Weights of a small mixture-of-experts language model, trained from scratch on English Wikipedia.
Size: 14 layers, width 256, vocabulary 2165, 46.6M parameters.
Experts: 128 experts in each of 13 layers, 32 SwiGLU neurons an expert, 4 picks a token, a softmax router.
Below are experts of layer 10 (counted from 0) of a mixture-of-experts language model. Rows are named router (the router's row for the expert), gate (a neuron's input weights, with its number), up (a neuron's input weights, with its number) and show model dimensions 0-63. Each number is 128 + 32 x the weight over its row's rms, rounded and kept within 0 to 255.
After each expert's rows: "mostly gets" lists some tokens that are sent to it at least half of the time; "gets" lists some tokens that make up at least twice as much of what it gets as of all text. This comes from a sample of Wikipedia text that the model never trained on. Tokens count by the router's weight.

# expert 89
router [118 121 118  83 167 181 183 180 116 139 105 131 147  77 153 165 133 116 122 172 144 152 151 123 125 207 148 118 143 156 133 137 163 116 115 160 132  78 160  97 135  84 177 127 137 107 128 148 169 177  59 127 125 103 168 106  89 118  79 155 147 119 103 161]
gate0 [ 89 159 153  94 181 160 149 129 111 185  84  87 156 103 147 119 152 151 117 117 138 167 102 133 117 203 131 128 134 129 124 156 126 141 141 171 158 114 151 169 130 179 135 134 156  97 118 136 159 173  55 162  48 151 163 151 101 206 144  74 150 112 122 108]
up0 [200  71 163 145  69 113 101  74 158 103 197 127  97 127  85 130 110 132  74  95  90  95 123 136 162 102 125 138 142 108 130 126 147  57 138 112 111 116 128  98 162 108 120 118 113 179 138 127 140  89 173 148 207 130 153 110  86  73 146 177 102 124 176 190]
gate1 [144 113 153 148 129 105 116 126  73 131 141  94  89 127 127  85 102 169 122  95 142 163  99 103 161 104 102 135  68 159 173 117 100  85 161  58 103 151 107 112 205  93  91 101 165  98 136 156 156 125 173 167 117  99 154 110 129 115 124  70  85 176 110 136]
up1 [176 129  98 167 121 159 143 131 130 187 156  69 156  83 101 113 168 123  97 157 112 124 139  97  54 126  78 164 182  94  80 105 143 161  73 137 164 115 124 104 132 113 107 103 100 170 149  83 141 153  94 128 154 127 172 124  68 163  92 141 134 101 115 105]
gate2 [118 149  81  86 171 120 147  83 186 184 130 209 114 124  82  89 122 202 105 102 163 138 103 103 109 158 116 185 160 107 125  90 105  95 116 149 123  56  97 161 143 154 184 167  95 152  65 143 136 113  99  99  72 175 133 141  90 111 132 145 150 194 153 146]
up2 [128 131  52 152 159 104  94  86 154  98 154 184 123  77 148 141 189 136 163 165 112  83 102  96 115 131 110 149 132  94 130 123  81 130 127 110 147 112 126  94 155 150 148  61 139  83 117 128  97 160 149 169  94 185 155 160 124  98 106 104  82  86 129 188]
mostly gets: " film", " book", "levision", " TV", " album", " \"S"
gets: " \"", " film", " |", " it", " It", " TV"

# expert 122
router [101 126 147 121 164 148 157 188  98 130 167 142 142 137 137 103 206 163 102 157 121 117 135 114 147 165 177 168 157 117 109  84 204 132  91 186 158 129 162 106 179 106 163 133 125 151  92 114 148 142  91 123  76  94 174 101  89 145 124 129 125 119 140 151]
gate0 [121 162 106  98 121  84 128 155 128 130  63 173 121 134 145 165  98 170 141 144  86 100  60 129 111 136 179 144 130 106 130 186  92 176 105 168 182 138 157 181  98 143 138 163 122  76 206 116 127 203  55 144 133 109 144 114 151 119 193 110  77 125 123  81]
up0 [ 80 120 180 107 102 133 129 130  84  93 154  59  82  83 157 130 113 116  90 134 187 219 183 166 159 138 135 121 111 159 110 104 185 161  95  79 139 113 100 129 121 121  85 122  73 160  82 132 103 105 158 131 164 188 164 135 141  93  71 142 176 147 149 140]
gate1 [114 103 148  94 132 118 148  91 131 128  94  62 110 102 126 119 167 172  76 131 112 101 144 160 103 138 161  85  94 134  86 118 159 123 139 117 138  65 132 153 121 164  82 159 122 106 203 122 133 146 147 112  98 171  95 104 129 210 182 127 133 129 134  72]
up1 [112 180 126 180 129 125  87 135 110 126 125 149 190 132 115 144 132 159  78  71 102 109  90  98 120 139  93 141 124 136 109 142  56  56  98 167  98 130 113 132  95 145 130  72 118 162  98  87 149 135 154 210 160  73  94 140 105  65 108 132  76 115 113 171]
gate2 [ 87  78  73 151 177 137 112 110 168 172 190 103  36  73  64 109 160 123 176  84 128 129 153 143  93  96 114 134  76 117 111 169 156 168 139 136  99  77  90 138  97  91 118 124 103 116 145 137  75  75 153  68  44 101 124 148 141 131 146 137 102 113  85  82]
up2 [165 111 126 125 114  92 112 117 115 158 104  89 141 132  96 156 117  86 127 114 120 120 126 114 131 182 103 160 138  90 157  71 109 119  69  91 145 104 115  85 195 120  79 145  98 180  85 110 169 130 134 156 142 120 118 164 111 197 117 137 193 134 133 101]
mostly gets: "==C", " also==", "==See", "==S", "==P", "|---|"
gets: "==", "===", "\"", "|", "==See", " |"

# expert 70
router [145 123  61 105 154 139 142 143 110 135 130 145 148 129 134 164 162 121  85 148 101 137 161 145 187 143 186 148 136 181 110 110 205 102  74 136 137 148 173  68 125  83 116  95 166 138 124 173 150 113 123 125 114 115 122 134  46 130  89 184 158  93  90  88]
gate0 [119 150 142 149 136 108 123 121 160  51 125  94 157 185 107 149 125  63 144  81 145 157 128  51  96 123 114 116  77  97 187  52  65 139 160 156  96 124  92 142 113  98 123 139 156 100  72 102 112  85 162 126 150 188 177 207 126  92 185 110 110 128 120 117]
up0 [125 115 129 134 158  98 184 130 155  74 129 117  79 130  94  33  89 117  91 124 102 107 139 127 189  94 156 110 118 122  98 171 144 121  99 116 138 158 126 151 101 120 171 136 159 101 102  92 103 142  63 122 129  74  97  95 192 155  39  91  89 107 155 128]
gate1 [154 133 145  97 143 141 156 135  97  92  97 116  83 133 137 132 112 146 151 155 177 118 149 122 114  73 145 141 139 101 140 121 140 126 179 102 159 107 116 138  72 102 132  95 111 115 109 126  86 104 106  87  78 102 107 120  87 100 191 143  62  89 135  88]
up1 [125 152 182  85 134 133 169 136 175 162 129  82  82 101 174 113 144 152 154 133 186 131 154 114  80  72 130 125 144 140 145 125 159 139 108  74 186 119 151  90  58 115  98  99 121 102 129  93  87 118 131  97 102 115 128  78 118 110 132 130  76 150 127 138]
gate2 [ 77 122 149 143 155 139 147  70 116 128 148  66  86 108 105 122  83 151 102 148 117 149  96 153 157 113 120 151 124 106 163 125 108  96 188 136 129 158 109 161 104 140  95 152 100 136 179 101 143 100 185 128  94 113  96 126 149 150 163  87  79  93 154 119]
up2 [131 191 151 132  90 125 104  96 123 112 172 136 182 111  74 135 124 174 118 187 134 102 168 139 142 135 141  78 109 116 106 134 148 127 115 147 108  97 125 170 112 132 141  90  74  82  69 116 123 115  99 157 129 114 157 195 146  95  77 236  97 100 148 100]
mostly gets: " into", " to", " became", "aving", " would", " being"
gets: " to", "ing", "ed", " with", " by", " from"

# expert 67
router [ 56 115 107 110 108 153 138 129 106 125 123 164 116  87 154 113 135  64  48 131  98 149 167 160 158 200 161 145 147 169 100 139 138 123 129 125 168 152 164 131 158  71 146 131 173 137  48 135 118 122 109 167 103 139 163  94 127 115 109 139 129 117 120  87]
gate0 [180 135 128 155 135 100 133 164 116 149 103 136  84 146 139 139 134  80  88 157 174 123 110 161 115  95 102 109 126 145 135  53 136 163 154 114  63 100 105  80 110  77 126  96  93 145 147  62 149 138 122 167 132 170  95 138 118 138  75 128 110 155 109 139]
up0 [126 142 102 117 127 161 163 121 140 126 149 120 164 172 129 110  83 116  94 122 140 148 111 121 176  72 113 162 171 110  88 161 135 152 183 155 139 159 105  68 128 114 159 121 103 104 196  57  94 141 127 129 158 145  79 143 169 124 144  81 115 168 106 136]
gate1 [169 138 173 188 110 113 181 155 169 116 152  91 168 179  89 171 126  80  98 134 103  91 182 103 105 131 128 159  66  57  82 116 153 115  84 114 159 156 179 123 125 140  50 176 191  60 136 183  63 159 160 135 121 120 136 130  62 163  87 134 119  60 151 190]
up1 [ 79 121  94 109 143 148  65 160 122 163 110 169 131  81 161 114 175 164 212 152  78 193  63 120 127 152 162 107 136 135 103 145 136 123 109 123  81 115  86 139  93 135 161  55 113 144 135 109 136 132  95 136 113 130 107 151 158 122 156 139 119 149 149  97]
gate2 [ 99  95 118 111 131 151  76 100  59  84  83  91 128 188  82  80 126 136 189  95 111 162 125 174 119 114 125 126 139 115 131 135  82 159  98 105  86 202 111 129 103  84  95 133  99 136 145 168 149  63 140 130 198 111 166  83 124 102 127 127 171 135 126 101]
up2 [116  75 109 125 141  96 106 159 185  97 171 118  57 128 184 182  26 125 168 125 132  98 104 131  79  98 145 148 195 193 132  96 136 143 116 123 168  88  92 154 119 142 187 125 138 182 185 124 168 127 126  95  75 168 195 170  88 157 138 103 133 130 216 117]
mostly gets: " inter", " sur", " pre", " ed", " trans", " sy"
gets: " O", "O", "el", " con", " E", "E"

# expert 115
router [ 94  69 151 138 140 167 147 142 105 118 160 129 155  93 118  83 114  81  43 133  82 177 149  96 154 201 183 142 160 177 122 136 161 130 135 161 163 153 123 108 150  83 172 181 163 129 109 121 155 162 144 141 105 117 135  81 119 125  77 140 109 136  84 150]
gate0 [194 141  60 100 152  78 154 150 153 122 144 129 137 165 120  73 192 143 140 103 133  99 108 148 154  56 139  92 108 117  69  88  80 121 138  90 143  74  76 140 122 159 136  91 138  93 144 147  66 128 135  78 105 118 169 143 115  78 100 158  95  77 146  92]
up0 [163  93 106 106 185 101 163  90  98  69 114 121 134  81 173 121 125 111 144 113 160  97 145 143  66 165 102 173  93 160 121 131 216 126 161 168 189 118  89 110 135 116  94 131 133 126 147 135 131 119 138 140 125 112 134  81 120 157 146 113 100 113  83  89]
gate1 [168  79 172 132 155 149 110 139 149 161 114  95 124 136  98 160 157  71 145  90 142 121 138 185 154 167 178 146 122 135  70 131 139 116 123 145 171 146 101 140 124 178  85 142 120 134 209 138 131  93 151 131 161 163 167 133 167  90 140 133  52  75 127  90]
up1 [116 157 151 121 145 164 126 210  74 153 131  82 105 128  97  86  86  82 128 216 102 158 137  80 167 139 173 133 133  91 143 114 142 144 136 107 147 174 144 149  96 155 146 121 179 187 160 131 126  61 115 111 154 162 126 140 129 107 168 121 138 125  90 117]
gate2 [129 145 111 148 137 135 208 114 131 175 165 140 155 121 120 176 104 111 143 138 140  73 132  91 166 120  60  72  63 134 158 142 153 146 139  97 175 160 117 136  83 118 100 189 119 124 107 182 136 117 124  70 113 158 121 112  99 122 148  94 100 107 167 109]
up2 [119 115 119  56 128 117  90 124 134 115  83 163 128 121 150  97 149 121 104 125  92 182 146 183  90 142 175 139 178  93 118 136  90  96 133 187  67 131  77 118 172 134 145  42 109 154 101  88 142 180 125 184 172 106 102 155 184 152  83 153 144 130  96 109]
mostly gets: " f", " imp", " rel", " co", " p", " opp"
gets: " f", " p", " l", " st", " b", "pl"

# expert 38
router [109 103  65 142 134 134 130 170 132 144 134 156 129 105 150 116 139 127 113 119 111 151 130 134 170 125 168 155 144 211 163 118 160  98 113 147 169 172 160  93  80 112 144 134 152 126 129 136 143 142 136 116 127 111 109 126  79 134  85 179 133 116  92  68]
gate0 [142  98 194 181 165 153  91  83 161 134 144 111  78 109 149 142 177 141 132  95 177 135 105  84 186 147  93 162 173 126  87 161 155 132 108 138 171  87 153 120 125 124 163 109  99 100 134 132 136  87 160 144 158 162 110 160  95 128 141  65 109 106  82 146]
up0 [166  83 170 194 140 102  95  89 167 137 146 126  58 109 123  92 148 158 173 108 138 138 112 135 175 142 107 160 170 108 129 168 118 124 165 135  86 126 116 126 122 128 153  99 120 107 167 141  96 102 140 162 115 102 135 136 116 156 104  86  81 165  98 183]
gate1 [129 138  96 144 119 111  80 151 152 137 177 121 120 151 125  83  91 197 158 104  95 144 140  78 133 209  93 171 174 141 232 120 132 152 140 128 124  70 164 108 133 105 154 103 107 183 166 126 115 114 123 153 119 156 148 123  94 113 168 124 133  94 148 132]
up1 [ 91 113 149 180 106 150 103 154 105 149 158  95 127 127 119 121  72 150 143  92  87 105  96 165  61 174 141 169  92 167 114  71 104 154 144 124 143 135 182 163 112  91 157  69 147 168 128  69  97 147 163 169 150 150 116 117 111 135 127 124 149 182 129 103]
gate2 [163  95 188 122 118 172 156 147 109  96  98  98  96 153 151 104 142 135 130 207 143 146 123 125  88  87 148 131 139 112 163 146 141 104 117  75 127  89 115 164 132  42  92 149 143 166 122 150 124 104  96  83  57 142  54 170 113 154  89  85 185 131 106  85]
up2 [162 118 162 136 117 123 178 160 166 103 124 136 112 137 168 131 171 173 158 169 131 143  95 101 126 152 106 133 132 102 142  79 127 103 106  77 134 111  93 100 160 141  29 136 104 139 126 132  87 104 112  92 107 216 118 169 132 150 117  95 102 119 113 153]
mostly gets: " for", " of", " between", " in", " on", " during"
gets: " in", " of", " for", "ing", " on", " at"

# expert 37
router [111 127 125 110 152 160 150 172 137 128 145 149 124 113 110 105 184 147 124 140 132 170 128 131 203 145 116 120 163 132 128 109 178 124  53 186 134 129 131  56 138 100 236 140 124 128  58 125 162 140 117 134 100 137 174 117  56 136 134 159 155 132  91 138]
gate0 [111 127  79 140 163 136 120  69  52 148 102 125 125 132 171  65 140  84 156 110  84 143 133  97 107 109  59 162 153 137 150  59 155 148 130 188 122  58 138 162 108 141 107  89 112  97 120 125 135 130 178 111  87  86 100 107 182  78 100 134 179  75 101  76]
up0 [132 153 140 176 183 166 134 102  62 155  81 138 101 188 176  59 152  95 171 124 113 109 173 104 126 112  68 124 142 100 145 179 152 171 179 140 128 109 129 145 119 118 156 104 102 110 127 106 112 157 195 108  36 104 158 100 177 127  56  87 187  99 146  78]
gate1 [104 103 159  86 102 163 148 138 172  80 145 136 169 152 137 130 147 216 106 160  83 137 121 117 110 140 156 147 108 182 132 125 145  96 124 134  77 136 122 164 147 134 112 128 104 100 107 120 132  74  61 119 115 143  78 108  73 175 118 118 126 133 110  98]
up1 [122  80 117  59  98  86 219 109 154  95  97 124  89 133 114 156 132 167 125 112 122 112 173 119  91 173 154 132 149  81  89  70 153 122 109 106 117 100 136 104 149 113 125 112 109 135 142 148 113  37 136  95 101 149 101 182 119 176 130 133 103 102 121 129]
gate2 [128 136 145 124 130 168 220 152 201 158  71 142 105 115 131  75 125 108 128  82 115  91 146 162 131 143 108  90 173 157 167 107 142 145 184 155 114 108  86 104  78 100 143 111  87 102 110  70  96 134 145 120 120 217 100  50 174 167 139 119 142 168 156 173]
up2 [140 106  98 142  99  97  96  96 148 118 169  82 152 163  62 151 129 111 146  94 131 110  72  95 124 155 178 113 149 118 171  62  92 145 150  70 134 195 126 150 123 134 142 112 107 138 116 199 142 113 105 155 141 123 115 176 127 157 169 126 105  71  65 132]
mostly gets: "|---|---|", " =", "|---|", " |", " •"
gets: " |", "|", ";", " =", " •", "|---|---|"

# expert 57
router [159 126  92 105 128 125 193 168 112 141 170 163  92 133 147 130 168 143 132 140 104 176 157 155 139 168 187 178 150 196 148 105 187  98 111 160 163 150 167 142 107 120 128 120 208 145 132 105 165 137 131 129  88 107 137 144  62 115  94 149 133  75 121  82]
gate0 [ 93  98 170 110 133  85 122 109 149 130 153 118 117  93 154 103 102 107 141  77 103  95 158 137 169 133 120 133  97  99  73 110 178 116 184 105 180 111 156 126 124 202 123 111 122 125  87 154 136 116 139 156 119 113 154 144  96 138 127 118 145 119 162  97]
up0 [131 191  82  94  97  96 126 149 164  99  94 107 136 129 122  92 125  80 157 170 134 148 118  75 122 125 122  54 126 134 162  90 119 138 133 165 128 126 139 129 173 130 198 144 172 220 129 126 204 112 141 142 107 106 117  94 133 133 148 127 100 108  74 155]
gate1 [108  94 126 114  93 148 112  76 128 159 212 127 106 105 105 107 112 144 174  89 159 151 131 150  84 174 159 139 143 148 126  98 138 168 136 132 123 159 150 116 128  41  86 111 135  91 156 125 145 113 137  95  76 114 120  97  69 162 156 102 152 169 110 103]
up1 [156  88 103 122  84 131  90 129 101 163 183 174  62 120 129 146 102 120 200 154 129 134 107 101 110  83 105 141 134 154 114 154 108 163 147 110  93 176 125 107 105 116 159  91 101 103 104 139 118  73 129  86 134  95  67 113 154 115 120 137 117 173 132 111]
gate2 [114 111  80 164 122  82 179 133 100 145 143 123 152 139 119 166 107 161 118  97 114 124 118  74  86 127 130 125 154  87  91 158 178 110 123 119  96 108  90 180 220 129  99 106 174 163 128 157 182  73 103 123 139  96 164  79  83 146 115  80 166  86 131 105]
up2 [129 145 167  82 152 140 100 108 111  98 100 112 101 142 163 106  98 141 162 167 136 118 151 163 165 155  99  96  71 132 127 102 115 118  92 153  97  93 106  81  71 159 158 103 124 114  84 134  93 154  86 120 107 133 143 132 156 108 107 149 104 120 169 130]
mostly gets: " of", " for", " by", " with", " between", " against"
gets: " of", " for", " by", " with", "ing", " in"

# expert 4
router [101  74 135  50 153 172 182 134 124  47 108 125 143  66  96 154 127 132  93 126 116 165 166 141 150 155 169 155 175 130 189 111 104 144 148 123 181 167 168 112 118 118 178 191 128 129  90 132 138 166 113 119 112 113 120  65 151  97 146 152 117 124 109 113]
gate0 [ 88 139 124 134 109 130 128 120 184  93 128 129 194 152 146 197 168 182 148 120 180 108 141  94  82 126  91 101 148 147 152 144 135  90 138 148 163 107 189 127 131 171 165 178 140 108 125 145 166 171 159 112 159 127  80 133 179 208 132 160 157 167 159 112]
up0 [141 156 170 113 138 156 106 140 112 175 166 170  97 119 139 129  93 113 140 118 110 119 125 112 157 131 160 151 123 105 158  84 101 168 104 113 116 115  81 113 115  37 134  66 125 164 108 165 113 117 149 144 101 129 154 173  88  94 176 107 118 132 139 138]
gate1 [137 137 138 175 118 144 123 169 126 146 122 117  93 143 179 120 165  57 126 139 151  84 107 132  93 100 130 206 102 143 141 108  72 137 152 123  89 149 117 146 157 116 115 117 111 131 120 108  83 122 178  32  97 157 104 125  98  90  86 164 141 110  86  65]
up1 [117  90 118 114 204 128  82 128  25 142 122 124 104 116 125 145 135 131 122 141 144 177 184 124 114 123 158  78 138  73 147 170 166 145 138 107 123 130 163  99 134 167  75 139 140 166 173 125  68 138  91 153 132 139  70 137 137 156 126 148 120 137 128 191]
gate2 [113  97 161 103 167 102 154 149 144 140 187 185  82 105 127 135 119 125 147 155 181  72 177  78  91 133 164 150 118 132 108 123 121 182 107 107 112 181  73 110 122 129 138 125 115 140 129  88  59  23 134 134 171 133 161  89 154 155  81 132 150 147 171 136]
up2 [115  79 147 117 169 140 115 132 142 118 184 190 135 144 168 134  99 154 178 166 152  77 100  86  91 152 119 115  93 138 119 143 118 163 113  76  91 102 101 133 110 112  99 132 138 111 134 103 156  82 129 137 108 143 169  89 155 182  84  99 148 167 154 110]
mostly gets: " var", " gen", " eng", " dr", " und", " cl"
gets: " p", " P", " n", " g", " S", " G"

# expert 125
router [163 100 105 116 127 158 139 136 122 131 102 116 163 104 149 125 131 106  84 189 130 100 127 140 123 158 189 150 136 164 152 141 150 100  95 132 136 116 140 127 174 103 163 133 143 168  98 113 180 169  76 141 117 119 149 116 108 126  43 194 149 143 105 161]
gate0 [142 160 108 111 120 177  98 152  86 101 122  94 109 119 105 158 116  65 176  66  60  77 120 155  37  78 145 116 149 100 137 170 156 120 149 112 108 125 124 174 170 128 137 133 122 123 124 164  78 141  89 194  92 111 153  79 110 126 141 123 143 194 142  77]
up0 [158 109 131 145 150 151  82 110 107  79 142 167 152 157  95 145  85  88 128  77  78 123  71 135  74 100 169 127 114 131  98 103 111  83 134 141  87 164  93 172 171 166 147 169 119  87 149 186 129 158  91 161 146 132 160 124 162 163  84 117 137 187 159 131]
gate1 [164 103 150 105 109  79  85 101 105 146 137  87 128 157 161  90  27 112 159 130 145 105  91 197 114 152 158 157 216 208 113 111 114  85 150 123  90 119 115 184 153  95 112  86 164 126 122 170  98  80 108  87 123 133 169 118  88 141 103 148 185 148  93 104]
up1 [128 117 120 121 124  32 102 111 131 151 148 121 125 108 134  74  92 125 177  83 154 138  73 128 127 155 113 161 164 196 110  90 139  69 133 111  81 117 123 159 160 127 112 160 166 142 141 158  86  90 130  75 138 147 156 131 158 129 126 142 145 142 114 137]
gate2 [162 102 122 158 121 126 112  97 140 174  98 157  95 117 117 169 137 125 151 107 172 160 146  77 152 104 136 116 142 133 104 207 160 106 113 122 171 195 120 125 123 136 144 131 161 118 129 142 141 151  88 140 135 105  60 172 149 137 167 141 138 155 119 118]
up2 [ 63 184 147 177 113 127 127 134 137 108 145 137 140 141 164  73 113 114 139  72  86  92  97 153 151 108 123 108 138 134 111  99  69 196 153 115 146  56 159  92 181  97 106  91 135 125  77 118 117 111 114 149 131 151 167 100 140  87 118 127 145 171 160  66]
mostly gets: " eff", " n", " loc", " Rep", " ret", " TV"
gets: " n", " g", " s", " f", " |", " w"

# expert 113
router [120 122 117 113 150 127 143 151  63 129 145 102 119  78 155 183 101  52  72 149 117 137 131 117 157 144 144 173 151 148 149  47 119  40 112 145 132 174 142 125 158 133 155 155 132 124 126 174 154 154  91 147 115 108 177  95 117 115 110 125 161 147  97 167]
gate0 [109 123 190 132 153 120 159 132 158 137  36 167 215 119 113 107  75  95 174 147 124 103 107 156 154 142 178 113 133 164 110 119 152  80  85 164 104  83 108 108 173 147 140 117 147 129  72 102 128 124 151 133 116 176 161 115 213  96 138 113 118 113 102  99]
up0 [145 117 159 144 132 136 170 106 154 129  89 131 142 159  93 166  79 107 106  98 127  93 173 125 143 114 105  96  63 140  95 136 111  71  93 145 159 140  76 175 166 117 106  90 110 145 107 137 134  61 137 166 140 138 164 155 179 143 163 105 113  93  91  96]
gate1 [151 101 171 150 162 120 106 160 137 151  97 205 111 144 121 134 125  90 137  89  39 125 113 131 100 175 144 166 174 101 122  88 147 167 112 113 108  91 179  81 118 132 127 117 171 114 149 135 120  75 115  62 150 109 105 178 105 141 134 177  74 125 145 129]
up1 [115 149 109 109 130  98 145 137 113 160 143  86 128  83 151 133 108 112 162 137 100  98 181 153 153 127 108 101 138 142 147 136 131  95 107 140 188  85  83 145 118  96 150 124 174 102  61 122 116 175 197 106  99 152  92 144 151 132 149  10  98 113 107 132]
gate2 [135 139 148 129 129 109 118 138 108 112 125 168 111 140 120 133 152 148 118 114 210  22 118  99 124 182 105 132 121  97 137 129 159  79  99 140 143 106 142 135 114 156 172 112 149  95 110 115 128 181 155 148  98 136 109 156 145 149 134 128 173 195 124 148]
up2 [203 134 154 158 125 124 169 137 129 104 155 114 113 111 111 117 127 108 173 145 148  49  70 113 150 125 195 198  83 180 139 138 154 144 150 137 162 102 101  64 116 126 165 130 156 148 127 138 152 129 141 168  82 138 137 115 119 154  95 155 179 144 138 169]
mostly gets: "’", " well", "'", " '", "fer", " State"
gets: "'", "k", "z", "a", " well", "h"

# expert 110
router [ 60 127  83 138 144 150 124 140  80 153 201 145 101  91 136 156 101 107 101 109 113 147 160 123 136 125 161 138 158 227 112  47 124 152 145 149 206 190 134 143 137 118 151 137 120 124  43 166 124 113 118 164 119 129 176 102 125  97 145 154 170 109  92 119]
gate0 [ 80 105  70 117 134 107 185  98 152  65 102 126 102 105 163  82 149 115  76 113  92 139  78 165 124 129 125 123  61  93 145 123 153 119 144 128 103 157 155 107 143 107 102  22  67  81  79 138  96 114 166 150 127 212 151 134  95  76 153 118 117 114 118 112]
up0 [ 82  95 149 136 203 118 182  52 151  83 155 125 159 133 146 108 129 112 148 115 113 137  84 164 110 138  74 153  44  89 134 154 163 116 126 128  98 211 147 110 129  95 113  75 115 100 105 204 152 125 203  98 150 169 108 159 157 108 187  81 152 145 126  99]
gate1 [153 119  72 168  82 110 151 151 120 126  94 161  85 194  83 118 140 108 126 109  85 154 129 100 105 124  76 165 216 121 139 160 166 185 141 138 131 112 147 196 124 190 109  45 123  96 133 154 212 121 189 100  85 149 125 146 135 154 108  62 171  97  96 125]
up1 [171  62 159 135 140  74 144 129 146 123 128 126 131 132  87 121  57 155  98 102 107 154 169 143  92 116 151 126 108 133  87 104 166 131 119 143 106  99 125 162 105 102 130 125 150 162 132 162 171 148 133  84 108  79 155 186  64 132 131  84 112 155 129 138]
gate2 [138 148 101 152 167 166 103  97 143 158 122 137  91 112 139 145 167 111 146  97 139 130 105 119 170 175 101 119 112 139 122 105 163  85 125 109  65 134 160 120 153 173 117  98 140  94 178 108 112 109 126 194 151 144  86 142 122 137  29 115 114 148 116 172]
up2 [161 147 117 124 183 144  95  73 159 150 137 195 162 128 122 110 132 120 119 144 203 144  91  87 193 108  94  72  68 163 134  97 132 119 164 150 115 135 100 146 104 150  65  99 132  95 137  96 173 149 112 157 118 130 175 194 143 214 149 155 142  81  83 138]
mostly gets: " o", " sub", " O", " Con", " ob", "ó"
gets: " O", " sub", " Con", " o", "ub", "ou"

# expert 46
router [124 133  90 154 188 163 137 189  80  66 137 142 111  76  98 146 131 132 138 130 117 170 142 130 186 159 159 145 168 148 124  86 164 121  30  95 123 179 141 102 145  92 138 121 160 103  91 158 157 141  88 124  74  80 119  86 114  92 110 169 188 141  98  70]
gate0 [ 44 106 100 155 155 132 191 150 175 140  85 129 111 166  67  52 148 114 156  78 145 150 151 138  80 122 101 144 194 111  96  79  98 119 122 139 128 150 109 121 144 178  91 122 152  96 160 141 118  85 148 117 124 130 125 136 139 189 116  81 136  89 149 124]
up0 [121 152 132 157 130 113 117  82 194 148 127  65 140  65 143 118 101  69 118 107 109 119 144 152 126 121 154 134 117  81  50 128  98 112 109 143  67 133 101 111 172 182  89 124 131  71 115 155 103 113  63 187 117 120 159  99 100 172 180  73 151 135 144  54]
gate1 [109 110  86 161 121  70 142 134 111 175 136 130 173  89 208 142 144 131 123 179 151  36 150 122 164 154 109 119 118 134  93 111 116 182 134  79 154  97 117 120  97 150 109 126 147 186 155 184 118  79 186 127 147  75 160 127 159 149 150 156  82 175  99  95]
up1 [166 119  89 182 146  91 128 131 117 183 159 158 108  86 176 197 138 110 126 136 107 103 128 133 149 140 131 174  72 163 135 166  64 158  82 139  98 153 153 151 147 143 125 125 148 127 171 135 178 154  92  93 163  65 207 168  87 152 127 124  69 124 145  90]
gate2 [149 139 102 149 204 116  92 138 109 179  65 155 120 109 152 112 191 129  96 148 145 157  93 147 174 121 152 181  83 122 146 159 103 135 187 172 110 170 109 153 130 155 146 153 164 157 152 112  99 153 113 128 104 117 163 100  79 100  56 105  93  98 109 128]
up2 [132 130  86 165 163  85  99  86 113 198 105 127 120 141 127 142 129 128  99 149 130 125  61 109 120 143 153 161  68  64 153 147  91  96 153 150  92 166 127 155 150 139 100 105 168 154 141 120 139 149 118 143  69 111 158 101  46 123  64 118 141 112 155 150]
mostly gets: "act", " later", " follow", " success", "cept", " act"
gets: "ct", "act", "ect", "ed", "ict", "ut"

# expert 88
router [124 133  52 171 171 147 160 171 102  73 149  97  81 134 137 159 147  96  98 108 136 123 147 119 162 179 185 223 142 153 133  89 185 108  79 136 139 155 156  73 185 104 124 102 187 120 123 151 191 137  55 108  81  70 142 124  67 142 116 170 189 109  97 124]
gate0 [122 113 139 143 116 179 105  78 130 143 104  76  66 194  93 124 112 106 128  71  81 113 130 146 118 142 143 199 144 130 101 118 143 161  93 122 134 154 121 128 204 169  60 154  63 196 101 161  88 130 138 127 179 139 143 110 136 129 138 126 152 127  59  84]
up0 [124  98 139  99 114 146 100 123 112 115 124  87 134 128 141 161 130 138 171  88  93 140 118 149 110  83 179 195 141 107 109  87 143 206 113 114 105 165 144 176 195 185 103 195  60 118 164 189  99 156 111  83 143 143 125  93 155 125 125 130 127 159  84 126]
gate1 [139 141  60 140  93 138 180 124 122 175 140 141 139 140 184 142 147 147 155  97 101 200 123  89 157 139 139  91 156 153 123 128 146  86 139 116 134  81  88 136 105 139 115 122 105 151 178 145 163 101 104 182 148  88 155 165 123 162 173 102  49  69 179  98]
up1 [ 98  72  78 132  60 132 146 100 131 164 137 205 138 118 114 101  93  97 143  41 123 147 102 107 174 172 181 111 169 129 128 113 188  91 125 181 123  73  92 121  78 173 114 123 132 142  47 149 128 105 169 165 149 117 127 168 134 144 172 186 127 100 164 149]
gate2 [195 166  74 122 168 125 117  80 106 127 139 138  88 155 106 118  80 130 163 169  82 164 122  76  90 108 118 119 136 133 163 119  73  96 142  88 115  76 160 164 165 169 154 151 111 107 112  75 119  95  76 130 106 180 149 139 147 184  89 152 174 120 169 134]
up2 [ 78 138 173 112 126 158 135 167  92 147 135 149 178 122 149 103  64 102 143  75 133  67  94 149  91 103 116 108 132 137 156 117 128 134 150 184 134 171 107  42  85 116 153 143 123 120 148 181 172 174 133 154 162 108  94 126 127  80 137 115 112 154 103 167]
mostly gets: "vent", "ecut", " return", " won", " support", "cept"
gets: "ed", "est", "ect", "vent", "ct", "ted"